Experts of a small language model.
Size: width 192, vocabulary 2048.
Experts: 48 experts in each of 13 layers, 480 squared ReLU neurons an expert, 1 pick a token, a sigmoid router.
Training: a variant of SOAP for the experts, 5287 steps.
Below are experts of layer 7 (counted from 0) of a mixture-of-experts language model. Rows are named up (a neuron's input weights, with its number) and show model dimensions 0-191. Each number is 500 + 40 x the weight over its row's rms, rounded and kept within 0 to 999. Numbers have three digits each.
Before each expert's rows: a language model's description of what the expert responds to; "mostly gets" lists some tokens that are sent to it at least half of the time. This comes from a sample of Wikipedia text that the model never trained on.

# expert 3
Description: W-letter word pieces. Word-internal pieces containing w, mostly w, ow, row, st, as in else-w-here, Thre-w, crackd-ow-n, ww-w, Chad-w-ick.
mostly gets: " w", "w", "row", "With", "ow", "See"
up1:486498558492463527484475426512544493435506486468423533475498444546419592495480474483507501489491550468425564531474525503527536506492491511414515477457482520479501460465510547564522570518566535459523592532483526454494484483575502457372450517440546458474491518504477512501541470496522474573555563497504476467487494471463561532506518452480508586596497448522464595478449547447525514552484570536497577433525498495506468486499482452498509472493541474471513521463427513530511414498481518489472483540427494490485494525474542436478434502457541468549524469423563451486537512482512475478
up2:493516572491463495440570481441525492432471470520517503502496478489475466586509484510610579505559457438471578485493479481529503583473490508479458531462488512502574505551567533535484517465464462467518547559512539487561501542533527470524470527436474535524480493534497529439480506474525531487453504552478569510503513505530520513518487533454478485502617480472531521552487571490433498538526534467550597500542536498453602522480539477553532464413498575451552542500528469484520494531518511569479457501501570557535435418549517439512492572499515417489527470472525484493525542472512484558
up3:508550485518565450516524523490466478566497450550521521583503528506564496486491513526414537495481391573505544481527493500420548542488451541487542446513457510519500503578571515517536491470578500498509539501531491416516527530508450498504471489481469463484432457468448543519439503547528523477439421551426476486456462553515490562446482529533494393491545477499530462479533492481554414457509485411510537521573549471477457503514447537476499534536506510464513547490504459570442534473481474437534514460470516563565469576512476542517495510514449484539476480536436445557513472441502537454
up4:478481459499467510564483465518499561499516521521508540493480554500492525435504529493502518493564501610505484531540428524525541521455489605515506479470496512475526497602496577481492463480520489502510413478503481489461586481553472488544533538576568424486509490514463499457395514477536534469461505488564470568482526464440483541567505442463549535546416479530459508534499480531444500462510502440482517554490500518418485504466436520484519466427546514465470522488560475488493506498548472505519478494525499465453523479494452551600563600506527477479552529471501501458517573499395580508
up5:513427557521516476482471402548545431472544530481522528410598567505529481572588493595470480513520558579523539478514484528537429471471470521514476536542491428506485482493535503521458486451514487562452489503471450528461523518492440529493483488542503511508507563490510500505510530445534431550517481430495497439553479499465425517473458539427495477492478489507510485544486478441523428486598503531469554510460558499475505488498490529523513501529432517510542439502499496574496506475509532578519467502400547519424577516579499470502493533486490465471462500505490431570464550548508424521
up6:483505446548527528522478435514474472546481479492490557510477492442478558515473473479569569498464518544505532553434476483506516500519462505623464496555553452468437547563477515498451499516450496505427400544525520505491495488458488481534525526507604496554510492502574495466457476486556551493534622527484500504534535477435481533499533529458469501489495482509556472515451481550477488534515467532445506481528465503553519467528505540523532445513468550478495497542529430473459447462536492489477540454577605467499469500454507504560485432533540532480521567520522473478644487583564504531
up7:499430493473539537486512534412527488513471488511509439454498517551477568539414504493493486444511481518532543493549502468453543518435493476548493491481492476520508526469486511506618524555519481532508546467436524536525522514546498523514548512503573467490558476451503575512515509526560574581444515435544481491534532487509476387504527499488505530507581529558489530436457450457494518449567440547534473480486483566448517517533510478524516524491400451517464444507503549513546493528464521456546505542472464587514516462552432419474444482451548470550446532600519481504485479431526450488
up8:504464480478534510499560501536452479530515484498565512467510512549461543577465514476506484462534420498479476539474441522517606527412510453391465498533542492488484550587546544554531494492488482497477571549518506494477536507482519475514454529489430498485537455565523541533510424515494457515477490515508507444411405456500561477531541546554589497493447516461429554447454535527487513484466490548446546496488464503490461482498490446443437491562548459543463485515443493508488517432469556585472487545462511510507498409487509507488487440496448480414539449439454514522558519455505454511
up9:514414518507514517494430441481560474566501523512565557506485497440503530486469467407486499472496512507562454489476535608470519554486451514476551486503441506497529582463493533531500451485508457551446510525504420517550480466488492433499590524433463507521555451505479454449456543488522482432498555516514476484497467449524490475533527444497474516556469554516527522509522464521466482474472487432534480484560466462521456583533479522456525510520505498466506444524554472545521499533531454515461593489534456539496458497550452556424465415514480484468564388555496449519462494556546451581
up10:428527548499566504527445489456451493532530462466476492473464470483580441421532465480506510481559484470497469544513486517570472497514506436485525467560503534477477521524501450500459499473507577579570562503544459507547575476511563551449431488472518465501565513535517572419554473484497550463473479525431522532495533496517489563511467520363446457505540528519497471460511539471565443551446474502504460485497463557478531479471503512492394511498452459498539458555533464484457580513593482537472459563550484486562443469507489426490490497482573506510540517468535524525541476514460488477
up11:513472555461499435501436460557467478489430461518511579486485451491502484496569493447511460511513531505429542484493474564466531467486482479432493522492519521498536428522469492575398519490510525478501522465543460510467468482570469511437456517443527487518462467497586475481482464582504453586540436497570509483525535522499527543439466520507442504563570409465484547517516542548546481488477503536407421556541427526553546509497483450495513509439524460491484582511459506413477518576465535497514499499456530425517527487502544498504506506525506502511553515496500476565567601494465507449
up12:468528442415468554504542573480489515483525604507475439484437456514478432512586544538556504422539469501548502486479429552559503519517537542535516523507581536462486545478478473490444500463433531553475496538514467415492424491460486433489426484551412447510507520497569527458491441480548526472509491545553497448517461560481450478516564506501509540520488460554484458538536540457520485474509492476533443548469457542570484467503470484570452464523543519498506556513528483538546494394474508476462474535489477488514464554597576404573501508501490511508510498504502497501521531510518517500
up13:484501567498567498492489477413456516508486472502496460481529492452435415548488489497538495571545510534453495511492483534522509538551501548518555459456537496447493456521502614487501579547489546497580498485416454547526513501580444544441512463481544458444523451453403409409516471506505488491492546444495479513553557593443444526491533467553519477508537480490564538500528470523433585506437517508491493558485472500506528568509505451491565499536484541505522521468475481494470453556474454537444555442487518434549482499490533515457517426480522518530536514550508438532530537502527497467
up14:553481539556475551478462491521496501468458560541507510513524416449486459577561429485500505573533505495500499472495520424570418568464462508519546529513426453480439503446519506477531494434549431443523524586497462475525476522558504545506482501520564461490508524513504588530516555453515527514503461553461526476468448514444477477465528502485502456490499508414467507500436497544495577472459453443460458494511439494495504554511509424565512454431457461502498458505451451526489460425481454464485486474607522545493492462467516491468441465502550518406450460538462525479525484428437495513
up15:494500488540485471464505476529507559587442496501498485539532387477508579502499519522457511476500450469480458519525519522442500517540423497484501491528489581517460582461573500482515458492557520434513495576505588560543523482463510473507450486544565463533433481521459529442500629474447483540444477468470498493433516476469524480486457452506555579510514467514492489393618550501493527501507475516481524536505572403538505515440465486478464516523558497500538534444576526455544491526550591482503476493490519489526525542487535498501505432576537472506498511500537512521561484474519512537
up16:488481474497485507477530512516524503592528519526510452550480513517513463536487519414557535505552512515528557493494457515463484611553459508503512528469503507531510522495536434497539535473510515516484550572487502496498487522490509343626518400475523526459542483504478427495466509508522481443518487537486466472498514449423442485523510569468510608512482554471486489522509576466493451473494506444470550457563477522465476547470419490519508490513507624424534545503525455512547487498534506533497522500507463541578450429538477415501467558562465479486549538493480458476452501461510495482
up17:501495486479570507461603572519556498528436379535542525486556550492510554482480497535475479462551528520399561533556509426516497498501460567466481525539461472525527493474512491512468519499469516517475481565534559450517520521530514414569497486461499531490555489501480498542472454506558436486528487473508540537512521480445453526440489531491490480435476485512523530486434533501519475492528458501457595497514460506517396469524445502536447512517527532529568480452471473511433583474465488447435479496498554565537484542558471560517474557560554509543512467417518597454539515544497527490
up18:476548473504533496520511518511535461507558511479431530508595484518492571522539513492544534467528523482588539402522509438454511541429506466519522486532491515405501502529557531602514492500461458527508508453475491521518545500445539513493491510486490517499528432498472552548521492476544585458546495538477430473464459542498523521489457486528622475430526515487547522450490470521501515513522504499431438431521534586532537544529553444523483549530533524572404466529452528445496477467442456454397512458527575513518521502543478495417469461530499521523544573481511485521506532498568472530
up19:505495601479432487474506459524521419555408488544456491505528462515501501487488554425483440480551549461493473491516508441517440501509469447407578459516486627499516535504491533479498487470563516522469494481483489496496500500513502548458520515478488513537456572484540485470591493580492501442462486477585524471504524527503511498533556434534470538420491463511470496591516495512584432482508505469529567426519479519516514549541445532535527510516516534493492445483486501511542488555489524486460504470466538532484535517361479503525558418541465506459505608527476525524535498569519507482
up20:545495525526506492576515461571504490490482474517457432545498529508478539506543525483556471556503486478480573506480540534465449417538474519520462554592528468503478475456472453519580386436485530474440498434526562568501560458487519493492442478447431561518527486539484475535555408499491464501486508457496491558463551468500429522508444529491409482543501561527556465486499455541527499481489459486478520494465411517464482480495501499413539376483483474494485458460523506464520491495482495504543495505499490465482539511510496497550508543446543525485565502460558463477551436561621488492
up21:478462458478524446482529464512515523525562511452437547568509549490470541479500471528480519488487487554499498457495469484486515537523475488554534465466525499529517540483468530456523523499574447472509581492517495496569499528503479520557449511450513379495518533501526522496523428535423464542479465513513510520440526498505557470534478624446533536521503542398509509460418512530497525436587507457435560524465461495495481468524398498528459475509475464511429541488520566454442521485436463501595490553507474544501580499449519455533515475518514522475507524468414588538506485537499404469
up22:520534571532554484527557513511526438456543497513480481531501544522468483550407476381510529467549520531509543533553545468554563522557465484526458577480484516529474510536471514485511538499437555474461451507518532601502457479570457413552466457476479486464495524572425498553499524509485416524496527547458521548550570537481488544510503486485550400507501520537473457522470503468496500485498482561491493510507472489510511555493546524473500426543494491430465499509502491488523490499621478455539484340525575452506557517504540494561486541505529497541553527528510520531524477514488524504
up23:489483461419507484522540515518506443434465506454496446517481503449598469491588506445565434507574528458465549501553522561536418556528542510503522567527468496543531466514510559591510540514474447551508550422454537496572536497473559471471457476475482523435476499524442538557456481554472515530493604531452475510467457540487533476519412508512489518512520421510558487483513439541514482510551567487528488507450532538509516425436511528572527500476459503447542480487563505517449557510511461492527503529434548526478473521459473413482517520501534442497515551505499415474505486531513535478

# expert 9
Description: Word-internal t endings. Word-internal pieces ending in t, especially a lone t mid-word, such as attemp-t-s, cour-t-ship, débu-t, mark-et-ing, fe-at-uring.
mostly gets: "t", "After", "int", "at", "ot"
up0:494509437417506528499530508480490444534430466484521496481539546508493424528516475480507529471491506522506524513448555528444515523525430468495460498539506462443345534512493471543465431436479513519487518413476497486432555508513597512506541507512505445529529503452504502534487487494475527481444489504462481444527543533436478469581495529463488490500474539471518548518572541543473465454538502443461495479516535599576402475493528489545507461560443565462472563482428528587559494536465520536452479483497492495468419539529526554443499524482516502501462461507427573453497471569512505487
up1:490554532424466539516514440473522463509529418469477472543561562462464535545530454511501511513550504493525474463534503464532538523493569500530446453430483488436490495584532498421497561512499492425524451558496538548570492478438475504538500506510529458587491469492433463525485535490497449524566429473530515436445422506536523516496494449418508466517551419510520574538552488480466548447456500516504502455505536512479585436509539440487503469505527605548498500438490528457522468501492451502466514456519548506453499508530492486477502491539464530477451572426436505475506504538393499452
up2:484452474527475438512511523477558476515474545527481482422499490504530471486503546476511535507540501610571514492520530570505510509542451460471497473530450493449477429531421530479531563433538550520491543521461443544484476461449493547516513518471537398486520494529507486507514463563572604520511477542526500519528468506643446493543468545521473482512506508496426480475557446483515476506488473528472548555568563507514481537540505535520556515515375485517546469531403524522455520480538531547472565503484484553489456482527491497462534551513458571514522491537491478558606492498547504469
up3:484467438515511513549498472450475475497459478493520506467452507576484453425488520523533514510479472483483513530535506544492500418483461484499513579498584480527580481498478504486502480463477516481535541482506424446565492479458525469588444477495485423537542526513410450530486432506462454447462533492477511477508552534550474538521482490545454573499431497506544439562543510546485476445457489482488520548482499523533532619501549592518490456537528550424517518492481467494506482532632370511400505530534535485475521522461514493539480501476504476506448462539547445475451527475539450487
up4:442477467504492475486523550504447540546480482543486507469444493480516404443545492489512600505502444554498495521417552492521579533402501610519510487530517484451520526515515470492516521553596449489499523517526461493474446540466563462539571541509480505526469482523492493540438528509498425479470477462465529504509544520484516475494452517484486538477459422469490499534508444509503535530516431570574493468505604487483490537547517494525526490507448457484455575495557473536430475495501563547512459468485382517430515531474476453424446481532498577436544579504542478479519479495477456495
up5:466545504464526567474622469520476466547501524469489559485547493511429511526599514470518499481417528522496494527405540485564514455425545485507574511544500522541460454485466497419490462469521421529557489538464486555554477531479466499537478491418585482517470518420503509538533473492451550514508485499517549517510468541475506466412469569519527468471473522541527546446503468517473383497479473498487463497449540594493570506532499458532487452531459461497417505520463432503451489508552472450461482425532448441547499532465469486494423450453481521472490477504481514507491476505458509501
up6:441570487585479520535471507471507513530485496499469427469496454399497512474491449491484411437516442541528454445534528512440522515574519523532543533476502514486544491538533493537466524473496428511509527471547529429511556470466525540482459481558505485466510550432510566466509582510526588468411500471444551478515473455530558482513565527484572496509461555539502506476442502494528509489449527584490524563578509511571492456515490519503475490561526407516532497519487469452553494511476517584517490467419504547450487486529533526556475512431536506440413524533503484462470506495483586453
up7:454518557537493453480481534448510552547568445482507520447516542504499548510481498486515477526465466572537565460536547454461560509563511468422467503558558485482485554501531474504557521463559459452496594424475552431536505514482476546485530527505518463442498414483516503528488509464489486492451519522470421515509519490552529505529557499468502477501496512556562528541508542517463575478546462454526455477539546506510498508594537475493506526555494425448512457458516499495528526543452526417428486530455483484532541472502635440498493529479530490422531515496522504474387504464551434568
up8:583502479492510509464452432492498535523505464482421480499441454463492469449491437430511558537484442516544472462482517530460403563468411491531419546449417526523504454429580515434479441491533488496491468521496528436604478557467477473418485437441516485452507434436539431447480516482509499512551460523537488580503480513478461564554529480432509497469478481530485481467521497471457504500403555474508471469470475445523522532518511485490516505498500523520538482580511478545502411468528527525567493433489526482524464530465466515443526492490484581476491481534523526464492489450557530537
up9:526512475494496451516487519467490572589548489471512464488539547516513470467494557496627514531474493557511520436459437489471539508496478558492567514503499505500510517513460553435536488498472551550569521484442518484532498542493520461484415514369456478535536512474406551537476548460477488512490512487457555536515506462508552477560510516511522519473531543552495584546426466506491454513459505446427499547489513432488486497465474511576407445474508505553561570501448455497469593513528513492548515506448486509559480570431495548504514487504530488459550544509485447480571478473561565509
up10:515548534453465556517496495541539537497572524513518522504552563501514441523530545509511462503483513502515490467439538415404490553491437488488422510487505419533472494494502510507444443448515532510483516479370548491591565456509527490475557540467475546463526481476525527488484518482424486543416487513421452499525502584481570488437533502451508471470485458501482503484469568514539537490490517516469499457418530474471521470553476486535524492618470495448540515461508520519552465495509503492523427457520482565542516432478471504513522560479477564371485454496481418503504500563496488508
up11:443449526516420552456491468483481458473433472473434533385437460512529468486485504536525447463556426566533499518472480570446465534499523549498481528469404568541442507505478513499471544473498488460493553537497470524522523528526504479485456500492534521551486575537494549457420507546487500479501497462444531549539518487519551478469538458486532582484489505586508476558526521486499497456497501521518527480507537543545508478517494522484513524460512444506461494566583495608530564470530533505480528423577500413515451537521516453512495498425607523396507578496465497497535520534490464476
up12:498486483553544541463530585519444494465501483521483576423516516474461522492485535476505515542497465541497499447506521456508556571534528521549536448494525534454513555469525502572474514482374495491517524568558517470512428582546529511539518459537521481470517443449505542480474492544495557559535483483422537464540556509567460470517491495482485493487515537551458523539554501521605592423458551450530608489456546559423525470467442516532550513479525471553515413503451520501535479472474496433493499499480490489487502509516425453444532506506461587472480527453542501515516553496474462517
up13:405434483538479499527504489528546505517438512459569515446485469462569487554400511525477511437520499574431462535452415495490547481481497537513521412479480471447575457461488562452468544486526475521520492460475473539500502524446549451477494515475564608527500560528542434500466412541510511544513509536470450492500530514603527489482454576414468518528554572546532487496435465577497514481492474501509519509437493524536539425475486496491496479473489516462483493490513520553534540507497440570436534537513442555525504463543521537493588525502508498504580515524482481440482502487489483546
up14:449453565535493510500463402463534490497460499437454503527473470541539540443502538560457504459416543520556483444529499552427533519527465483512396536487516505496423490510507525483563481480516537475466551510425485539478527554420477505454520506440518443430527547509501515564497543487500458482491599546479477472468435526529538474566471533526511549517503465481503523580479467498566456510529511525472520494456501498538505485545384527462522548433492544496527525550425491545489501529473522487558503438520454572515482579525533515456506430510439485504543494569579506524556504427498514519
up15:551442445486487471417518442518559535486494457500509470478511559493436500510501511531516545540515574543488456509503469566518452609526540530427540464526508511488506502466476419539539480493527525495427491526520511393503453461519519469504508527588525507506505543523545513542504553509504477519572452583470472532496550485547490510549460438472494484479540547478445551497506467523540484510408479593471522475488553499532509445451432544460475516429531545551447464511468514454492473413515554508505482506469533438540557548469459471435539509515454442493576522441457485528578537498480565534
up16:481458529427517468573443442509486551464458464482562504491461510429454408502503459526465468496474469496532461493492490538441442485503487494536513465459452463404466450476550523505453436460524502435540601478480415551546598487498495495536490524483468554493526443495522388492477461484478534488502473517496521516499494478525501483511540456458481508513490562539473504520510526542577477447461555435448486470524505468512516442497426427530483501521526485557553474413601530481530596554527475527463487464451516520505540472482460484581551552498541534439502477507490493496553434472531528523
up17:536516482604514486466520549454563454510526532559554525487510498513562517459514502474487599457485511498580534527459427459538538527546526458574487512522539454453417459514498429481486508512513511506507528426553511473479509496446488448539533559464483468427550459454529490509559496477442532435523541449491532468521518476519453611479415488448496579458503464474450500475465524476510502508488540478471519506572536459472537477589483448525506421531492480488458535553498478616497481507517489528526515470459527494471530593515508542472469468464507515492542481490490531452544437565582555491
up18:546519545463489542519493481526481492478440558552491478526473555563515471570475495491533457547504527532499535501505512490498478450425523490506525513514548502522419451489485480456471514497607466514578511523550485555539510476424548461478506439503472466472462542503501566598538528474471528492522534550497483502442499505472505468506531527492540511510389515550442408507518496507559557480536583514552510550431479494469500535514526531502538489437445475564450517430432465499457584493503616526464540454449507560512511557466468618543540524544488469492488480515435518500514544525540492444
up19:518436530544460498505553448474607504537483571482464406531488474542484578548485524448607507519482547523444523511485436518474554514474486477513543532470573570526517470481472507511511495530525479492515581475525516445455483505504552536454505510491458524447492485447544485480553471527481557521534538472497499459491620480519512578470494495544562533454535477519512549541436502457474470464488537460447457424533467490454489547448516543481533564507502518526529462524415466463582533488555510482469433479478544488543399570544554571501459497431468496531468493516514511451463475464536515521
up20:527540538511542437485517494617478490537470480460607446489483453512530469523524536486517540476478483544507509495500510437539538554510538468423508527506458561518491489518485506498445466472492466521487499493386532513527535531560528525578465456610479563491506481475512523501475448551493432545509528531462456451502496486463563540531441432532488458546520462511557518480492523498478507467510491519440491506526451468500553484435440458516505437452435489501513441509523547516416508501454540485534464465557499433466440424515507522419418493489369542536530513554471554535522488458507486460
up21:459423533450542511569517430439471458507519506487550508524466513477518542548498448538534497463449428571484439545535536523477567484498535525494500496519481532544508507528487546538474502526542497608502484525548427553487492449464464504406530540535503432484556513524557485457495592521562501461449499505512529486554493534536500523525450548408508549480526480550480468467526467509465480481577468517464489447461477470498431568563560557486538481519477544435446461450474505458480523442490482564516487437562488548522509442476510441500509509579495510611509528517468566473534547522546467531
up22:487485542464518483563512559503413474550572470488569483503486486519418464538492446488520496549511520470480496494503516507441518474499526511453545441494429535480563496509460496532475447504555560478477534492435538542533492495455529421476503465534472490539446522423511483538481505482555510509537501396501502514518508507499434497590510437457575594452471443531458492498516487472523529482506562540488522486484434583500521468559434506521505455490505437476515487392490507508514513533448470458480431538483533545542512537503493472476610448545597478524521459475554518428540415514539528444

# expert 11
Description: Reporting and action verb stems. Verb stems before an -ed or -ing ending, such as re-port-ed, include-d, con-struction, reduc-ed, and whole verbs like describe, used, announced.
mostly gets: " describe", " allow", " used", " provide", " wrote", " announced"
up1:475442508482537546476406504439477504427462434485460552502541473464477500560376489476515521430509459510486482521427476560459505533500531501500474463419495435500612563560515533504500441546524527508557432531537425494525490557524422539448546507486533521503521498562532531575481413464458520514564506552530534497427538536488447473555554516512517473466534590478488500553507474448497487430470500518466543503481450514523484461474464531495452487423493465489522429515464549527447490535482514468539507514518546458456491512486470531536512454464478489514518454435473525457478443459501465562
up2:528533533489478424463482520508510503510513521526510487484527553491508561456523512487474421542507499535628497488472484516500524500507484545468478482537528463481540584481532497483540510504524528493519502463486527467580435531515523522462488494428450490493530479537478507441561465510580430502558461508477481520480408537518485463601414483451505537539510449548406486538517458540427532533556512506435502429449427523575450487514628445534451497549439481496571464487557470534523520463454522468514490555550463523513508484499517516449489533609455537530522482467524497441500514535529445502
up3:491506478404508523465438472507552519527425481541455431482464487398525439553526530501532576492488506563511482450488537413519515523551456541464477442500549466533503443482524488556459510450490467507505495521489489455542491491516484542468565465460421532476524484419525466494458505471500520417518454521491474523458554493454422581509451521443463517512421519484535481525437464506508523463477605473531419482462484500492520560488476510546479485563502482477402526465503493546559541491492529474479492434553534520544492409511429482492454575506490514550470480555471510581534504438468481494
up4:498474570475488465474521513479514515533536444565486495501523486534524447545490560523546456496501576474496443463507449551502599494490437501495501438428539512397460489405533467502471576459512505505553485493490474521468584565533499594472463438504470563474535531500519585482427494464596523451538476488542494491537539587498539508516512489438515505563501499503517516525520466438432540516557436454404501480438564530514417496529500441531478530499560473554470488514475528558519460501507547450507513547525508499489523456476441471485498513442524477524473509538490587512479550464540470510
up5:522482517497528450515492466492504478482441494520471483424462471444475544564522524489535411547463503476402553538580468504544420522520425454484521524410525520533428487485510481473464524530537523525506486478546486460510468504545508454438467472511487493491502497380504518442538523510543527485472456482480486528481522533461532505495572532506557508498476439537574412519509463535519499527489509473517460432538536535424468549493526482503497482485508610456604557497490566565446445500442430464505513463526502511515580559565527502483503411459534452509486496519530470499514553451569528547
up6:518447557528552554469460488564527468556448475504517534529423521481485528528536543546507495491466513496527464469498531505509439524432567465521499492495496441418517511522548497526506457476530557542477556501477555520508455609487489433564475492535474567489548528560488478511432573448573589514501507512530555476493548436439490516538564525487582508466517491564506497516467512460529503497466547450522566551479549482534476509505509514445488476463535535438510470435519498497476548432515582434426489457488522415491456471514557434565461511522498514535517486480548525460539528576411468518
up7:529497493402429508401531439476510426529478525483475475545531511525553552527481508497514538485482568419528455455472486471463574517521532551483487517538521478509572488454527506466439544499457526486437493508465525444506443461510539465477530509438521493418482508468601498497480522410513428523464467559464445475545584532472542472530520489509462587441501510510531455532515479528519482492496488550555487475512470491502381462460507525484512518510450483553514568475564498588528517507481490494473516460497514487461521465461478476461529445396416449509545449455540493505540479496492589476
up8:556577462459469512477541497498514559468472529500543529512507481512533494508596454511478571479530518546449528461486486536423453446483473534516430505535526477548474532482502596499563495411470504548473442529511463498586533492545383566514487453516522509520447527468552553402463548500524496479519488435447490400491474487537543477502453420473510439436510471514568557507523517566526494531416514487491530518510493447454463467479543539505482496486518488546521454471536502469497470448491490499458508470498469508492465495534503469527449494439428491532514516469558406543447457412519444470
up9:490423560516532574465476477440456434549460493606567422563512534497576504441493451496479503499513533558496470422513479424538543483474441477496537508494483506428474492517504459511513536527467464459588497431521457531468527470406470456454467489532482516483519484538528471514483464490486457559560540523484534541428521517527506482615441495508532466525463524473517521478457450495524531488497490457483518561560520569493437490481516489492504602461497541496486473598527488575503469470446508478506461533486482579448414455482484503556492522509414447526452481515492484489489533503508528551
up10:485517490537425469494444463427495476513490566599492529506427498550467414558481490480490474463540484516521489473477416474420484524489431549524469465441449433438435531448527550526484511506513541523573477522498506477473459530493496557469514539472480461492518482436445475449471522477466564505561415506479450550538520552550537467505468536437517502552561473452544423553519556558476533491516507552479435466455493507461487527489451502496498564504503511456510443594558450466452467491467555487498493518540450471514449497515459533495528471522526423457571530529512485537572514443430527481
up11:548531550518488511444454518481508496504416490433462533505566528491533519521536519466495509457502500478485511472528526475439559489484511422543445529466536428476523532490523535547552482552457484446477453502471503521476489473518403477489510537513514546461604556546465369491465517511507555563497519490420551475460573503528575460494449463567550564572522490452552477510501443426560456500520534506557556521523526489536443472493463507475464489477490458444531474513480474435409496475500550476412492535468489452513490558481514580455477513452412527542506563543515491506498513485482453499
up12:485478562468576454566522531489479495528401473567499456515467480504491449492500436583551510533466497485503555555449511491465507420514570489527531534507591458518509520460493505555488505450467453550469498492456541530459462552488555560539458577483508405526485529520515502520541536541478532381533486499560538533439569521602425476471498478462514548494530497530472499497525504527465479520540563438553417485422512498514471485520526430487428496486555577557445504457491480512517523414519451496518489480516475505470556521502510488474447464482500551480449529531493476487512532443494461443
up13:452451470517486564445461510484511516491418477514535521412452464465553483540494537548464473507487525484567448492495475514520489504524489500547483489460491495558473483534513480551568434522548527536505502520541560468506436504486525539575504503503463468460504480493503465463547519392482468512579537460546440487470469578515533446519556429496505522517478514454480508469486514498514612448508518549541466489529485526529515430486524549496479493486503421492554538578491552624528486461507576515464489451527475541464439481486446529398488607594464488508465430491497487533523495522505434550
up14:489600413516523565533481450531549453539448460448507474512520513511512524501468479568418532459482524413547521509445440458503577512497503473444557504505508476428506495475502523489510538495535500435463547466499514474495531524538445546488550563513539541519494529524486460521494486467582440458476460505541438487526501515526570538494407488581531451507470545522483493444506526496524535541529452471566462488525505577502552439516487572538453481528451451457432457570450502526482458468481479512497507530530477512479551503541411516463599550487472512489554476507508474420496491459481484611
up15:513520482486488498506473461471444498488544448435503534477423436484463539470467545513534490505495475591519478536505462495559528545448513455522420489565473538526571449509552441439539481510427482418479499506464485483480489513554566459523529468490459491573549453582431541426524478487502518491496473442453469502484543556519504501503578432611466460400459539541532523498471521486482515566503467537453484457562498508495518535553542492561543510482482503533508515515479536438551518542502485480542588432461487510526508572550438534481491475436477472498521524545393486496445547524480487503
up16:482548535490513425538454518472532480498418473492549520468560516511516519578427462495524550505499454548517592503550538523481521477532514495521528499441488404431511554468471459473451535499540476498513440458521439496456492535466508434529556454494454536486522560541480495562489434521518422483507455472488538475489539601496473517512484481460532569520519508513556548521457477430439512466462502512424486538508467552470475479515510541457514536503501522513554415549552465515445568543549500565520476489390531516526540581456541487491428514470529484450481516489546419492526500589509526447
up17:474452495466479450462458505533453423492456538429524459497504479521442450428420560437465460499521500544525468517504450523453486472447443522540527453517554450528460535482532571462492505509493495487510484556495481521501474540515513559489576522525429512508436507488472508507529539437499521489508505399403470498454548531541537526522432550513544493546499555476532478533430510570454454524517478526589501470554606545473476512477453429484544493524541515468505510543471553456518464434467445526499466530525480407556564507521543426545481498501501516467544487535479581513473507418467496456
up18:600450458521535478514512407474503405507425595432487501529504472494551481479513516497487519465448601529578461471506513519527432473514586514545440462429491485474505482474489519518437524547562584410497497527529482479441451476540481561453515524456523479540499474462446523508524475597567478536487482514549416565503485509513525477483590524498500551499505482494535452481540558475486544511524520499533463518515535604521503458448485391517566508517490504495553512534452497521484504485563485478502508504438463518480476499546507504490527517467519521513402507492529473544472505451509531433
up19:506535485453526493529501537507536446501534535529504452476497493520543471501473414482544517512533462522463515490517518476472503501434545558489516535512561579493448495514450519507497439484497511537487497449516540435473508503547435506484463579453513459476460557487520482520534473504428442544546480597554447481505532466501493601378515473563430534540500539468501477578508453508579500503498449493546527504442447503501481549416525543460519547565458428448487507568514435540565507535494412562525504496436587499496569458503505477443463511489549497427488486500426464468497516533528460482
up20:501475555480512502531511541512542525573525459460475506539523475501468508496478487482416541542538484540484571495507396581505477522409493474486493546524497490414478535536467574479588448430525482515524526498562465466519543483478489516485495466527481497550454511528492460508490574442547430509457556402457482499425444499532518521516471470556470511507493452459446482501458538540488487434476486521504472541428369458480482480482481504446475482500568501539469462519493556488441548517460493536592507503514524514419550428514528457508450475503529473435475469466507438531518446476541560573
up21:554439528517572493513480453430501447458471531453459449455549498516544474467490549515541523538475587491526471480505546500496468438543522561512470541494575521536492489492545552481491489559505570466479502519541449510476474464464646561542505540417572479523554567453440472497496529543438579462518438462500512493515451466513442527482507496526506457435518503496420497448515509523522441559471479538412459515499481548494453562450505511523534503503463508478534487487505489498553518510485565589522465501547453416518482536506539521516463494412496474471511475608529482529552456504518471497
up22:532474459510567525530405401515486496542516478439530530466488519469551460482534486544463546456497502444559479499527518431558541525479516464555425506469453536516474494471463501518474555536512509448508474479450506489477473475548480433540555436474501525470414476574485496507481454498428404520423482509412513550529504472508478510421484485494434515514475461515489468471471536507515529549532547486436463547430528501552507493510499488535536522469462449513570539569520469579582516490506501492514564470530449534460446460619506572531471476572529476499515544489525482470550482453561547529
up23:520547477455528448497483439433533498459479463503488467432504479506546540511557527463478444480499515531427538509493566585465457498456467492508491494483538506436566514549481503493476556418448465542464461512536459420504513497475487463498400498486464437496568503468489425406496473505490531463440536507549528405509476511514589523414491421490552483472467484472512422440486536522430557495460552576434525535481508518445491485449563446541493579482484514477497478515537526473473502519573539484484539534494525497482521514500563463457469416459557501510526458450481540529556513510454533522